From a checkpoint of a small mixture-of-experts model trained on Wikipedia.
Experts: 32 experts in each of 8 layers, 2 picks a token, a softmax router, 8 empty slots to pick, a shared expert of 320 neurons.
Below are experts of layer 5 (counted from 0) of a mixture-of-experts language model. Rows are named router (the router's row for the expert), down (a neuron's output weights, with its number) and show model dimensions 256-383. Each number is 128 + 32 x the weight over its row's rms, rounded and kept within 0 to 255.
Before each expert's rows: a language model's description of what the expert responds to. This comes from a sample of Wikipedia text that the model never trained on.

# expert 24
Pipe separators and numbers in sports standings and stats tables, plus quantity words like million, few, most, final, several.
router [117 186  73 160 133 102 151 106 110 137 125 129 161  72 144 165  98 131 103  91 146 125 179 129  82 121  79 127  75 183 121 147 130  85 117  90 119 114 169 105 152 134 153  91 120 145 167 134 130  97 174  99 105 132 157 130 134 151 107 107  95  84 164 108 141 154 139 129 175 197  84 175 112 139 161 128 130  75 150 135 126 109  75 151 126  57 148 113 144  71 135 147 157 106 149 150  98 137 101  84 147 126  37 131 124  86 185 153 157  90  80 133 124 171  73 128 151  97 243 176  79 125  83 115 131  91 182 149]
down1 [ 48 172 104 107  80 179  73 120 160 149 115 143  57 132 150 106 158 162 120  53  92 144 114 122 136  90 117 143 184 179 117 120 140 174 100  60 150 125 113 135 161 124 119  79 132 167 111 150 132 139 110 122 144 109 129  80 122 140 122 159 117 104 100 149 145 135 172 120 120 135 135 141 149 158 162 143 142 161 129 151 135 176 125 116 153  51 141 106 115 104 134 196 127 136 151 118 132 150 117  79 126 133 134  68 164 213 159 103 122  94 130 103 143 106 197 132 148  94  67  95  53 186 142 119 184 129 151 120]
down2 [137 131  82 104 149 105  87 164  89 123 177  99  96  99 135 210 142 108 160  94 148 113 122 102 116 114 116 182 107  84 113 106 154 148 114 143 163 133 124  88  76 171 130 144 147 125 123 181 113  78 150 108 144 103  85  51 117  28 224 145 102 177 174 131 104  91 130 126  91 103 101 154 102 138 109 135  83 134 141 135 144 142 173 185 136 112 184 143  82 142 135 136 102 143  98 123 136 132  74 135  85 169 159 116 137 126 100 128  94 130  92 105 139 101 139 163  60 106 117 116 122  93 157 123 145 126 125 160]

# expert 28
English first names like Peter, Robert and Steve, name particles like von and de, and pieces of German or French words.
router [157 169 144 135 108 169 149 169 108 176 127 143 103 155  79  80 107 171 147 131 190 127 121 162 134 203 147 159 141 125  93  90 124 141 108 132 111  89 125 172  71  68 166  87  88 123  91 108 120  99 116 120 171 108 155 132 127 160 175 122  91 121  96 140  89  90 149  78 149 114 177  64 118 189 151  71 101 113 194 148 138 146 137 155 118  71  83 109 151 155 110 131 150  92 109 183  92 106 116 114 189 110  79  96  85 157 174 158 136  77  98 137  99 140 140 172 111 135 119 142 114 114 132 112 116 121 145 165]
down0 [130 122 165 180 131 167 163 138  93 107  92 176 155  78 129 111 103  98 103 115 132 123  91 135 142 145 123 195 212  79 213 124 149 135 120 149 101  96 118 122 161 129  73 169 155 153 135 124 126 160 121 157  81  91 129 131  99 140  94 190 190 100 162 141 100 131  91 172 186 129  54 135  95  96 114 113 154  71  94 172 145 139 150 173 170 103 149 170 172 120 148 128 208 140  86 132 106 153 159 181 107 103 102 120 103 150 126 122 122 107 166 143 143  93 100 136 118 111 139 157 112 163 108 140 107 148 137 150]
down1 [131 111  74 144 102 135  81 140 203  70 162 165 103 166 174 149 205 142 131  91 115 156 125 122 145 160 142 172  80 125 146 142 142  84 134 139 106 121 145 130 174  57 113 126 137 125 104 114 136 120  97 144 124  96 139  83  87 115 121 166 182  85 154  97 132 130 115 132 140 125 130 125 170 131 106 121 143  88 138 175 140 113 134  65 145 162 128 142 165 148  93 129 142 123 166 120 162 152 124 123  93 106 173 123 134 143 153 129 142 124 104 175  70 102  89 117 126 172 167 115 130  87 163 101  68 104 102 122]

# expert 19
Second pieces of place and team names, such as York after New, Angeles, London, Carolina, or endings like -field in Huddersfield.
router [147  93 136  97  96 190 149 118 129 156 105 167 114 103 149 169 152 114 134 140 149 150 155 118 140 156 171 162 162  87 122  83 170 140 129 193 145  94 106 154 114 131 129 161 178 120  92  83  83 113 103 119 131 104 110  63 136 117 111 153 152 149  38 145 150 141 134 100 150 151 142 134 148  92 114 127 151 126 104 151 147 126 121 106 105 169 113 138 134 145 148 139 150 166 153 175 154 155  98 101 143  82 142 162 142 126 156  83 153 141 123 149 110  88 104 134 138 110 102  97 148  80  93 176 129 108 156 164]
down0 [138 110 217 181 109 117  91  87 100 132  97  94 175 152 191 120  99 120 180 146 138 119 161 129 140 145 127 119 148  89  95 143 150 140 133  53 148 121 148 116 140 150  82  95 144 138 126 114 136 154 159 157 112 185 174 134  89 145 173 178 128 105  84 189 111 106  63 153 171 125 137 145  84 134 134 137 106 147 112  90 141 109 171 145  81 101 119 131 114 168 118  94  74 105  87  92 102 151 116  74 118 160  76 125 106 125 137 127 114 129 161 127 126  93 159 136 123  99  70 127 120 135  66 154 112 138 140  80]
down1 [167 107 126  79 118 130 102 130 180 159 124  82  76 151 117 121 137 133 132  89 108 143 143 253 147 115 106 133 155 108 150  53 156 109  84  96 116 147 113  97 141 144 116 140 151 125 112 135 191 149  98 122 141 103 167 108 100 171 146 148 119 111  97 118 148 151 107 169 129 132 122 133 138  77 129 194 128 183 151 120 138 123 118 116 167  75 119 145 126 144 143 114 117  64 158 121 105 198 143 186  92 202 119  72 105 153 121 162  79 104  88 137 165 139 120 113 104 127 158 117  80 147 115 145 154 159 151 133]

# expert 8
Past participles and particles after was/is/were and before to/in/by, such as released, used, built, called, up, down.
router [132 102 156 111 157 173 130 118 201  63 150 127 158 134 113  95 101  93 125  74 149 153 142 202 165 109 173 149 157  67 146 115 107 118  99 140 153 145 111 167 117 140  78 160 114 143 111 179  92 137 108 142 136  98 101 119  88 120 169  64 125 175  74  82 130 147 125 124 163 103 172 138 149 107 124  93 110 146  63  78  93 192  95  88 138 175  80  82  91  61 146  85  44 167 132  61 158 155 168 128 127 151  96 111 185 135 111 147 114 155  84 199 174 129  92 138 112  71 168 152 112 151 106 180 140 161 126 178]
down0 [120  56 155 120 181 116 165  96 176 102 133 130 146 151  83 127 158 184 123 103 147 146  95 228  79 144 166 156 150 149 165 126 164 114 147  97  93  96  95 148 159 154 111 136 130 136 115  97 140 131 133 114  96 113 150 138 142 149 147 104  80 107 143 137 151 123 110 181  43  90 139  94 113 146 206  92 141 138 138 132 116 112 139 197  98 203 148 104 106 130 186 146 184 154 172 129 167 110 113 128 144  59 169 168 173  53 139 130 183 156 139  96 137 153  83 129 162 119 168  74 110 154 163 137 165  93 127 125]
down1 [157 165  93 105 191 133 149 122 100 137 150 119 108 107  93 133 116  96 144  49 102 113 129 100  95 156 166 137 124 109 101 163 158  89 164 131 135 172  75 135 133 108 122 132  92 142 205  94 107 153 140 113  79  86 178  99 104 123 113 156  82 102 124 187 144 151 149 146 157  85 122 148 150 132 125 197 138 149 118 126 113 157 100 163 110  78 130 179  87 104 100  83 138 132 124 125 104 170 142 165 115 120 149 101 121  75  79 166 158 138 122 113 156 150 148 126 152  99 137 106  99 145 134 148  86  94 200 165]

# expert 4
Pipes, slashes, colons and prepositions in sports tables and career text, such as "on 4 September", "/ (0)", "won", "scored".
router [ 81 113 125 151 113 114 109 124  71 178 144 101 176  96  61 129 162 100 121  86  86 145 108 116  89 110 123 121 107 170 136 134 179 184 116 122  95 107 145  80 150  83 125 110 129 124 133 123 131 124 161 130  79 167 149 107 137 147 172 176 107 126 106  92 115  69 160  81 138 127 160 114 137 107 142 202 120 123 174 173 141 101 105 175 110 139 151  85 160  44 133 139  35 143 171 173  91 153  96 172 164 157  65 130 125 114 105 200 174 186 105 112 133 200  38 147 156 156 217  92 116 136 111  71 125  92 145 132]
down1 [113 116 230 152 134 157  76  88 168  74 124 156 126 134 138 178 116 106 122 115 100 118 162 132 190 164 130  83 114 133 125 174 153 100 110 131 135 114 125 162 151 165  98 112 138 135 110 130 159 192 142  82 159 174 130 152  91 122 171 153 114 133 153 147 166  75 153 128 109  98 135 112  67 123 105 189 100 122 108 160 145  84 133 129 206 140 106 173 108 106  70 126 203 147 168 119 103  91 186 109 110 108  92  85  99 102 115 151 160 137 164  78 134  74 150 149 103  92 107 125 147 112  72 193 175 137 105 113]
down2 [137  98 169 131 123  99  85 117 128 159 123 143 219  70 163 132  98 126 180 107 133  75 115  87 144 134 198 167 186 139 176 162  56 130 136 110  94 161 109 116 167 125  78 105 154 142  94 132 157 128 188 167 162  84 109 152 173  97 148 164  80 164 138  70 164  99 138 132 101 108  99 168  61 145 128 113 135 180 164 142 167 100 128 128 113 141 106 134 128  96 153 121 131 148  85  79  88 128 128  60 148 164 164 112 170 131  88 171 178 115 105 154 120 114  91 104 124 137 118 113 173 160  83 149  89 143 130 157]

# expert 11
Determiners opening a noun phrase, mostly a and an, also his, their, its, this, typically after verbs like received, has, developed.
router [ 72 100 148 142 131  77  75 100 137 138 125 156 141 178 178 147 105 143 152 126 139 123 166 156 164 119 165 151  39  64 136 185 105 129  91 134 144 148 171 123 196 159  58 189  74 147 138 123 145  75 168  96 161 162 194 169 127 115 135 138 117 178 152 131 140 104 100 141 134 132  56 200 132  99 192 103 143 124 125 155 145  98 126 102 148 129 123 182 106 148 128  85 132 159  83 161  88 142 172 196 107 118 164 111 139 141 137 133 121 140 161 174 103 164  98 140 157 126 133 197 114 112 154  92 135 127 110 159]
down1 [121 130 118 117 146 121 148 116 131  87  65  96 116 182 104 100  57 111 133 105 119  83  94 145  99 107 155 237 112 108 158  79 100 109 214 109 146 117 130 114  74 166 130 162 146 156 113 107 156 127 106 184 162 128 170 121 196 118 124 119 102  27 140 156 151 147 111 103 163 159 109 152 100 163  98  88 160 115 144 119 124 132 175 150  90 115 152  97  82 139 107 199  47  78 151 101 121 155 126 176 163 122 145  77 146 119 121  98  86 156 115 183 122 136 160 147 135 150 113 134 134  90  79 109 134 144 135 147]
down2 [106 149 158 136 136 148 143  81  87 125 144 169 148 152 153 113 136 106 125 124 167 156 103  66 151 181 108 143 169 112 131 125 145 122 121 142 146 116 143 157 151 113 104  80 161 118 170 117  77  80 207 136 128 182 152  84 184 115 148 128 132  71 129 115 120 179 135 139 122 181 121 107 114 139 154 126 149 109 155 119 104 134 200 153 173 131 121 190 137 105 152 140 151 109 165 132  39 119 161 138 185 178 138 168 113 116 131 146 108 120  85 126 137 120  98 120  87  77 114 167 144 111 213  65 183  75  79 176]

# expert 3
Nouns for ranks, roles and kin such as General, President, father, landowner, after the or his, plus pieces like dra-per-y.
router [178 146 123 123  84 150 109 137 156 103 120 114 123 100 146 139 178 110 136 152 119 123  67 176 171 142 149 154 150  99 200  72 140 132 162 134 183 123 106  94 128 185 142 113 144 121 143 109  88 134 131  99 130 155 171 136 193 167 145 122 129  89 135  87 128 131 204 103 100 178 175 163 106 149 138 137 135 131  92 119 110 132 149  83 150 171 116 188  98 126 191 110 178 101 153 175 108 137 127  47 123  72 138 103 141 136 169  83 127  99 103 128 119 152 167 158 108  95 111  77  96 177  87 188  70  80 108 140]
down1 [127 154  77 153 190 151 143 155 169 129 146 111 112  87 116  96 183 137 131 129 160 133 145 126  80 145 127  72  81  70  79 130  96 183 161 110 109 125  68 185 181 111 178 114 183 121 138 100 112 155  85 108 159 135  66 106 157 137 106 151 137 226 154 141 126 131  90 156 122  87 134 109 138  98 109  77 142 178 138  91 127 129  92 174 155 156 107 113 131 169 125 161 154 152 137  91 119 183 115 182 124 126  81  91  69  64 124  94 118 118 125 132 132 105 109  77 144 122 109 157 156 125 114  71 125 175 129  95]
down2 [140 118 121  60 121 101 157 151 162  94 108 216  55 156 119 174 143 111 124 151 141 118 128 161 109 141 111 159 122 151 102 152 147 154 105  94 139 109 165 117 108 113 138 106  71 108  42 129 174 152  98  98 138 174 136 157 173 113 112  59 176 159 153 179 112 179 215 149 175 109  97  98 146  88  93 159 111 135 125 130 157 107 116 128 141  99 123 102 148 162 178 124 132  50 174 160 107 132 123 108 144 155 217 116 110 153 100 135 120 167  97 144 151 102 158 138 102  83 159 123 156  69 178 120 113 129 128 169]

# expert 25
Word pieces inside Spanish, Portuguese and Italian names, such as Nad-al, Pi-ment-a, Nav-a, and -ucci, -ñ.
router [134 169 132 135 124  62 116 131  97 109  72 129 131 187 170 183  67  99  76 135 132 185 163 141 156 167 125 113 124  60 149 133 130 164 168 181 110 137 148  83  92  78  88  71 156  83 103  76 134  58 124  95 108 140 170 101 141 168 205 159 157 133 120 138  89 110 169 115 122  88 152 143  98 150 132 150 123 148  72 110 176 135 118 126  91 138 146 136 121 116 109 138 144 114 126 155 107 109 116 175 157 112  85 139 107 132 159 179 172  77 105 130 122 176 119 179 150 142  85 104 147 111 131 135 174 132 114 170]
down1 [ 44 130 122 158  96 112 136 120 145 167 163 142 118 126 104 100 172 111 128 139 140 114  67 114 154  96 139 157  95 156  95 119  79 139  87 126 129 104 108 116 151 129 115  98 126 185  79 129 128 100 170 137 130 103 198  82 126 100 149 140 132 134  98  96  84 143 112 125 106 144 117 119 169 112 224 133 110 140 110 144 210  84 106 170 123 151 115 157 117 111 168 211 165 138 150 133  78 140 163  85 139 107 145  59  92 111 114 160 150 152 153 117  94  84 118  85 113 131 167 102 146 124 121  54 206 163 127 124]
down2 [111  87 117 104 158 130 124 104 136  99 110 109 153 147 159 146 148  67 124 131 101  65  49  31 116 188  98 108 148 119 134 105  75 116  72 142  94 112 173 118 136 188 108 110 110 151 118 178 114 170 142 137  51 133 129 109 137 112 141 180 110 105 153 186  60 117 118 139  98 153  99 172 128 190 115 128  63 134 104  79 132 131 190 168 163 123 139 133 149 174 104 109 167 189 124  45 156 178 193 103 169 154 111  83 157 137 129 155 141 130  62 143 161 136 127 101 132  99 117  87 164 107  94 148 112  68 138 140]

# expert 14
Line-initial hyphens of infobox-style bullet lists, such as "- Country:", and newline tokens ending paragraphs before section headings or after table rows.
router [136 129 129 146 113 129 140 131 162 129 134 177  96 135  84 175 116 186  81 144 117  95 149 126 177 110 169  97  72 143 151 158 108  86 125  78 119 155 162  85 134 143 161 117 199 105  86 175 106 210 123 104 149  85 135 182  68 118 122 145 162 131 185 169 129  84  66 140 152 130  98  72  54 146  69 119 122  78 101 156 133 175 101  81 107 161 134 136  82 144  88 118 169 143  85 132 130 100 117 102 131 159 155  83 103 161  90 139  86 107 180 119  90 172 177 117 124 112  97 134 132 122 133 101 147 165 173  77]
down1 [142 174 123  97 184  98 136 146 174 199 136 134 109  79 155 103 111 118 116 165 123 209 137 140 102 126 157 113  97 117 131  79  84  85 140 100 148  63 153  89 118 121  90  83 124 159 179 140 117  95 123  95 181 180 141  91 140 152 108 197 136 133 172 125 142 125 156 132 136  97 151 172 146 157 130 135 121 131 176 117 161 122 131 115 156 115 143 108 104  87 137 102 178 204 135 140 159 180 133 148 157 125  78 122 175 103 168 119 160 153 140 153  96 153 133 163  85 123 107 172 203 123 139 153  98 170 142 199]
down2 [155 176 101 219 148 153 145  99 110 122 133 100 164  77 156 137  76  90 149  62 169 140 143  99  68 111 103 164 100 141 102 197  58 104  60 136 142 150 101 111  87  59 108 168 151 159 117 121 166 159 101 104  97 173 145 172  72 101 154 112  83 169 124 169 116 141 102  62 148 141 116 126 149 140 139 168  94 116 126 145 126  49  61 115  95 131 144 100 171 104  79 116 163 138 101 149 155  73 120 130  92  93 146 164  82  99 105 124 150 194 135 139  95 143 112 115  90  43 180 150 135 132 131 137  85 143 180  82]

# expert 29
Common and institutional nouns after the or a, typically followed by of, such as part, number, population, census, University, School.
router [135 115 131  92 117 143  94 175 110  51 141 110 107 115 156 117 165 162 145  82 140 113  75 138 170 129 164 146 133 138 230 114 152 130  98 186 183 114 151 113 147 140 143 151 116 140  78 169  95 123 175 150 145 165  91 164 108  93 101 150 128 106 119  68  63 135 137 107 114  81 151 133 119 100 110  99 128  81 153 143  90 161 101  63 152 136 104 162 140  76 131 113  75 107 115 157 177 136  92  78 105 148  94 139 159  86  79 156  71  63 112 158 155 121 146 134 105 106 215 139 120 198 146 124  81  93 114  90]
down1 [176  65 146  92 126 163 134 130  80 132 181 117 140  74 155 185  88 128 139  97  95  72 162 109 132 134  81 127 129 160 148  65 120 136  91 177 131 149 113 160 135 160  95 132 157  59 105 101 152 154 191  88 132 180 157 116 133 138 140 110 112 152 155 125 138 118 115 155 199  87 115 109 135 165 130  94 144  51 107 104 104 158 152 112  95 167  93 119 120 179 121 130 188 152 135 122  85 148  80 116  98 125 134  88 179  97 158 133 109 134 158 114 116 131  74 123 140 158 132 123 151 126 158 130 147 154 127 106]
down2 [ 71 128 121 101 144 112  59 175 170 161 102 145 147  97 128 142  82  88 122 179 129 171 178 107 168 120 155 125 135 119  55 141 134 179 102  74  75 133 149 106 155 132  73 163 144 113 150 151 107 155 139 160 120  57 117  33 134 162 112 104 182 162 104 106 122 145  93 105  99 142  79 119 150 143 157 151 129 143 155 103 110 140 106 112 178 107 110 146 132 117 115 140 116  84 131 140 179 142 114 121 170 141 133  76  83 140 126 146 235 112 114 127  98 128 136 161 134 117 135 160 157  84  87 154 100  95 169 100]

# expert 2
Short consonant-vowel pieces starting foreign or invented names and words, such as Go, Lo, Ho, Chi, often after a quote or dash.
router [126 113 167 105 149  97 143  92  64 132  84 125  79 122 141 120  99 167 145 165 165 108 136 124 156 159 131 193 202 128 101 141 146  94 128 126 176 147  91 184 149 118 153  92 166 139 161 110 157 157  83 145  95 130 131 100  65 168 135 112 154  92 105 114 169  93 140 121  74  51 106  80 146  94  84 127 184 182 126 124 122  87 112  95 144  70 152 124  99 162 128 196  86 152 148 109  89 132 177 162 120 163 193 130  98 173 155 109 132  76  97  86  85 108 130 132 131 134  82 152 127 155 163 124 186 156 149  88]
down0 [ 90 103 123 137 128 165 137 176  90 143 118 142 102 109 109 142 127 168 109  96 100 165 110  81 137 136 104 134  88 161 132  69 112  87 122 124 152 110  96  98 141 115 120 169 151 131 146 137 175 209 152 116 135 127 134 108 145  37 194 142 141 122  57 118  94 118 164 114 131  80 128 134 176 169 164 181 109 136 111 109 111 188  99 154 130 151  86 153 115 123 130 140 126  85 128 134 152  81 167 144  74 110 100  90 130 173  91 156 101 113 122 119  68  67 152  88 151 129  84 158 126 166 109 106 201 135 159 133]
down1 [ 95 124  97 157 176  78 118 108 198 173 121  99 152 175 171 128 176 162 111 147  73  68 134 134 128 191 136 145 131 166 148 137 132  67 149  68  80 200 128 138 120 123  98  69 147  57 143 124 138 197  84 168  92 135 111 119 114 148  71  60 126 163 168 119 148 165 118  74 145 119 129 193 146 120 120 159 139 100  90  64 132 135 147 110 153  95 113 129 109 118 131  99 133 110  74 109 108 108 166 115 113 137 194  85  83 102 129 194 134 173 132 128 127 120  65 129 206 105 138 118 125 137 130 160 164 152 158 110]

# expert 12
Conjunctions and, or, but and list commas, plus word-initial prefixes like co-, non-, sub-, anti-, inter-, ex-.
router [104 180 183 146 111 105 171  97 160 158 117  94 128 101 143 107 163 155 176 166 119 180  73  58 103  83 141 161 127 123 123  89 168 133 118  93 143 161 157 126 171 109 120 156 123 131 140 146 152 131 117 140 141 114 139 146  76 127  86 132 111 169 128 143 128  95  93 165 119 115  79 109  80 136  95 199 106 142 163 119 135 143 102 119 125 127 138 167 124 115 141 101 172 115  87 105 129 114 141 134 123  98 157 148  99  88 174 157  82 145 137 111 142 164 125 105 144 189  92  83 178 173 130  92  91 115 108  88]
down1 [157 146 159 111 156 115 163 138 139  73 113  78 149 132 172 189 147 127  89 144 168 140 133 137 139 115 158 149 118 135 105 160 155 168 154 143 154 132 157 126 162 147 126 129  93  99 107 151  74 193 146 126 114  91 119  87  92 156 120 108  88 129  98 151  75 111 113  74  91  95 119 120 169  53  96 158 114 172  78 113 129  94 175  99 136 169 132 194 139 143 184  97 115 156  67  96 134  74 100 133 113 104 152 140 130 178 145 135 120 151  97 138  85 197 141 169  90 192 108 117 160  93 113 122 132 177  49 178]
down2 [145 109 112 178 157 135 141  83 168 110  83 111 132 103 133  55 122  98 104 108 107 164 106 115 134 105 152  76 143 129 102 111 119 128 133 121 111  75 103 123 129  22 106 153 139 141 114 145 151 180  96  89 156 112 153 133  91 125 112 153  92 139 136 128 150 150 119 116 106 136 120 119 204 179  96  74 101 133 158 129 137 122 169 156 162 131 139 110 103 156 159 178 166 155  84 119 108 151 202 150 199  88 125 125  38 108 147 155 126 145 171 146 175 149 153 157 102 192 106  93 132  92 116 126 122 112 124  69]

# expert 31
Dashes and commas in medal-table cells like "Gold medal – first place", plus no, more, vs, football, and "and" in lists.
router [ 81 111 177 120 145  91 114 131  98 204 134  86  84 132  65  90 127 100 117 146 146 144 128 147  79 112 114 127  84 138 155  81 113 115 143  63 111 156 185 152 111 135 161  95 135 176 170 203 111 140 119 169 117 136 143  82 126 124 126 163 119 127 149 167 120 141 137 133 166 149 104  87 113  64 150 139 186 149 114 179 133 132  71 180 143 124 165 122 135 164 125 138  93 114 134 167 122 138  97 150 175  96 155 168 167  91  75 144 151 112  96 152  77  98 126 201 165 160 128 170 109  80 139 176 142 104 186 134]
down1 [103 132 155 135 187 117  85 126  93 164 122 142 107 101 131 200 209  86 133  86 228 116 130 110 122 103 110  87 107 120  34 122  74 102 134  58 120  69 149 100 164 107 139  96 108 144  65 149 121  96 128 138  94 169 133 117 141 135 131 120 104 179  95 166 103 114 129 107 163 167 106 111  79 152 139 101 188 143 135 201 187 102 121 162 146  99 135 100 149 173 152 131  99  82  62 108 107 144 167  88 141 132 159 108 110 102 139 113 148 107 115 156  95  93 196 112  55  86 164 126  89 138  99  62 138  87 139 134]
down2 [175 123  90 129 161 124 136 154 165 119 152 127 119 112 109 141 173 152 110 159  88 156 147  92 148 100  95 142 133 133 115  98 124  80  78  87 151 188 105 185 130 117  89 129  89 180 107 120 107 144 163 132 151 137  78 150  93 129 161 170 253 168  53  80 119  93 126 153  94 134  85  82  73 124 119  87  99 149 130 108 217 165 101 166 150 131 178 110 136 130 140  91 191 115  63 119 127 107 158 154 175 125 116  93 133 159  41 108 142 181 138  90 100 160 103  99  76  85 127 153 134 143  87 104 169 119 123  52]

# expert 23
Military unit words like Air, Army, Battalion, Squadron after Royal or St, plus inner pieces of personal and company names like Vickers.
router [114 155 131 158 127 129 139 141 152 134  68  99  97 120 188  96 120 140 191 148 118 149 127 120  68 151 109  66 111 113 161 100 140  87 153  79 118 117  88 154  71 129 184  72 171 116 107 128 132 129  77 163  91  78 176 129 128 135 168 112  88 113 137  94 105 127 141 168 132 106 144 139 134 103 118 130 158 112 166 126 138 191 131 124  85 187 142  84 119 147 185 136 156  92 105 113 148 133 195 145 153 110 101 147 186 134  99 144 167 179 140 113 107 123  82 151 163 150 164 116 110  81  90 128 173  85 135 122]
down0 [161 136  74 109 132 181 155  89  76  52 108 119 112 132  70 117 166 113 132  93 121 113  99 133 133 142  91 119 118  93 161 176  89  98 186 118 117 125 144 141 126 133 113  99 113 143 173 201 187 188 203 108 146 110 116 131 118 195 135  88  82 142 127  65 180  85  51 138 101 150  81 168  65 167 125 184 152 144 140 116 145  89 145 130 173 131 138 122 137  46 164 182 150 102 133 138 152 116 144 125  92 149 151 108 116  78 100 156 130 152 126 110 172 167 172 143 160 131 138 127 123  61 110 114 184  69 144 140]
down1 [104  70 130 225 113 145  83 203  96 145 178 143 143 171 132 152  99 132 129 187 118  95 152 155 155 115  92  83 135 117 175 148 153 231  91 152 158 107 112 178 100 132 111  98 151 114 154 133 114 128 117 113  81 158  74 134 118  78  91 189 125 139 130 189 145 110 162 132 105 181  79 102 133 158 104 119 178 173 162 123 157  68  85 135 105  75 104  73 152 135 107 142 104 133 131 104 146 128  74 123 126 143 117 103 158 152 173 167 115 174 145 137 178 160 211 136 160 136  89 126  94 101 147  91 135 137 128 132]

# expert 22
Periods ending sentences, often followed by a line break or a capitalized word, plus decimal points in numbers and abbreviation dots.
router [133 145  86 132 190 158 200 154 108 159 123 143 135 116  61 148 145  91 117 119 121  65 101 105 147  97 118 130 155  98 115 129 123 131 162 152  77 100  83 140 167  95 196  77 115 122 153  99 107 147 120 104  47  78 100  81  81 157  85 127 116 134 191 164 141 148 100 100  98 131 180 152 127 166 101  93 176  85 144 133 113 175 195 146 110  82 130 136  74 111 200 168 153 158 151 121 145 140 135  77  92 171 142 136 178 155 150 186 157 113 138 103 149 119 126  95  72 194 118 143 108 164 107 132 114 109 112 140]
down2 [151 148  54  90 131 174 157 142 118 102 173 144 103 146 153 133 161 138 132 142 123  92 140  67 120 117 153 174 175  72 114 143  75  87 152  91 102 145 106 110 136 122  79  81 157 109  80 142 160 104 113 125 146 162 109 105 145 135 133 216  98 115 163 164 171 147 137 147 167 162 102  62 159  67 167 186 130 210 111 122 133 114 131 185 115  90 134 142 111  80 147 102 154 122 161 133  81 219  88 164 108 136 126  49 119 162 149 110 118 178 171 155 146 121  94 101 115 177 140 119  97 107 126 175 143 100 119 145]
down3 [134  60 114 170 129 125 114 141 102 186 151 104 152 144 156  61  69 155 127 106 127 146 148  79 138 147 135 144 120 150 160 146 139 112 113  67 100 174 112 193 165  97 117 148 126 114  87  96 173  91 142  96  88 116  68  43 163 154 136 107 167 145 107 121 102 113 184 135 115 102 109 132  98 115 164  98 139 130  94  77 110 162 132 118 150 126 142 132 143 133 148 142  55 110 169 102  98 152 123 169 113 127 111 125 106 126  81  88 152 135 160 203 106 155 107 154 179  87 133  98 133 131 151  66 138 187 162 120]

# expert 13
Line breaks before section headings and opening brackets or quotes, such as "(human)", "(RB)", a quoted song title, and en dashes in date ranges.
router [152 106 137 116  65 109 107 114 126 124 147 122 138 157  83 118 146 108 121 104 102  91  83 134 152 103 122  71 107 141 164 163  99 168 170 100  97 172 159 131 140 173 134 112 154 140 129 163 154 174 122 152 119 154  77  63 139 157 141 184 120 115  86 108  49  89 112  84 135 170 144 160  86 190  88 174 205 194 121 139 128 195 138 140 140 124 173  96 102 150 104 186 119 132 117 141 122 134 134 112  66  97 150 137  90 185  85  92  77 192 176  76 183 154 125  91 168 186 159 135 167 113 103 100 175 170 149 115]
down2 [161 122 188 146 107 168 127 106  93  89  75 142 157 102  99 126 114 146 124 125 140 132 179 107 104 158 109 133 145 128 157 127 134 117  81 212 123 176 102 117 149 159 140 134  64 114 129 124 189  63 147 134 123 139 127 128 119  50  71 105  12 103 144 148 139 147 132 132 123 131  62 129 114  83 120  76 161 162 187 185  98 113 141 130 144 192 152 113 131 133 179  75 120 104  82 155 162 137 122  82 185 166  81 112 155 156 116 177 152 157 152 129 116 133 107  37 107 102 164  84  79  90 137 110 135 136 160 101]
down3 [120 112 143 106 187  91  95  95 113 114 180 169  87 114 145 192  90 146  89 151  60  85 167 107 126  92 121 107 116 166 115 121 136 122 128 138 197 129 114 127  89  77 117  90 163 108 147 170 164 161 122 147 139 125 171 113 113  94 131 104 176 126 169  90  98 115 190 132 160 116 156 124 115 106 127  94 120 117  70 142 124 138 164  67 140 172 126 106 111 149 216 160 168 106  87  74 136  79 114 115 147 151 117 149 169 149 146 167  79 161 128 143  93 197 114 173  75  97 169 154 160 189 139 159 124 116 135 195]

# expert 7
Adjectives after articles, especially nationality and region words like British, Western, Eurasian, plus local, young, free, and -ed endings.
router [ 72 122 160 122  90 101  70 134 114 124 117 165 138 127  95  94 108 136 140  67 147 132 139 181 144 137 156 164 137 100 127 156 144 108  88 161 159 127 165 106 242 137  81 166  62 111 143 111  77 121 112  84 157 159  76 184  97  86  92 176 148 148 109 105 153 101 123 135  98 132 168 129  93 109 122 102  41 145 103 125 165 125 167  77 110 132 111 170 144 127 157  65 157 182 177 116 109 125  95 155  92 129 129  63 128 149  77 108 152 178  94 177 105 103 139  81 162 134  75 202  90 100 167 197  53 157  90 169]
down0 [166 136 118 124 172 180 128  61 138 104 134 161 112 135 127 144  85 129 171 113 158 107 102 160 127 110 143 157 129  77 134 164 123 126 167  74 127 136 133 198 114 128 119 176 118 129 130 152 111 109 186 126 160 183 133 155  67 129 159 100  92 148 126  88  88 127 141  99  89 141 129 179  94 146 123 116 129 133 166 113 147 114 143 146 149 121 122 142 116 104 116  82 123 166 132 110 127  98 108 173 110 161 128 136  83  82 123 117 111 131 107 138 193  84  98 124 141 143 102 133 119 111 111  52  84 206  77 196]
down1 [118 125 112 142 143 104  80 125  89 141  95 118 186 153 120 112  59 125  91 124 156 219  79 125  71 109 130 160 152 107 167 155 156 130  89 170 110 100 103 134 127 134  89 142 115 131 124 146 109  97 123  72 105 128 147  61 105 132 183 157 100 172  77 158  59 184  95 194 179  83 181  51 184 180 150 158 138 173 157 164 101 133 159 124 125 103 151 106 178 124 137 195  99 124 148 122 150 110 181 114 168 112 150 139 118 140 151 123 114 112 108 111  99 125 130 129 103 134 106 160 120 127 159  94 122 157 139 157]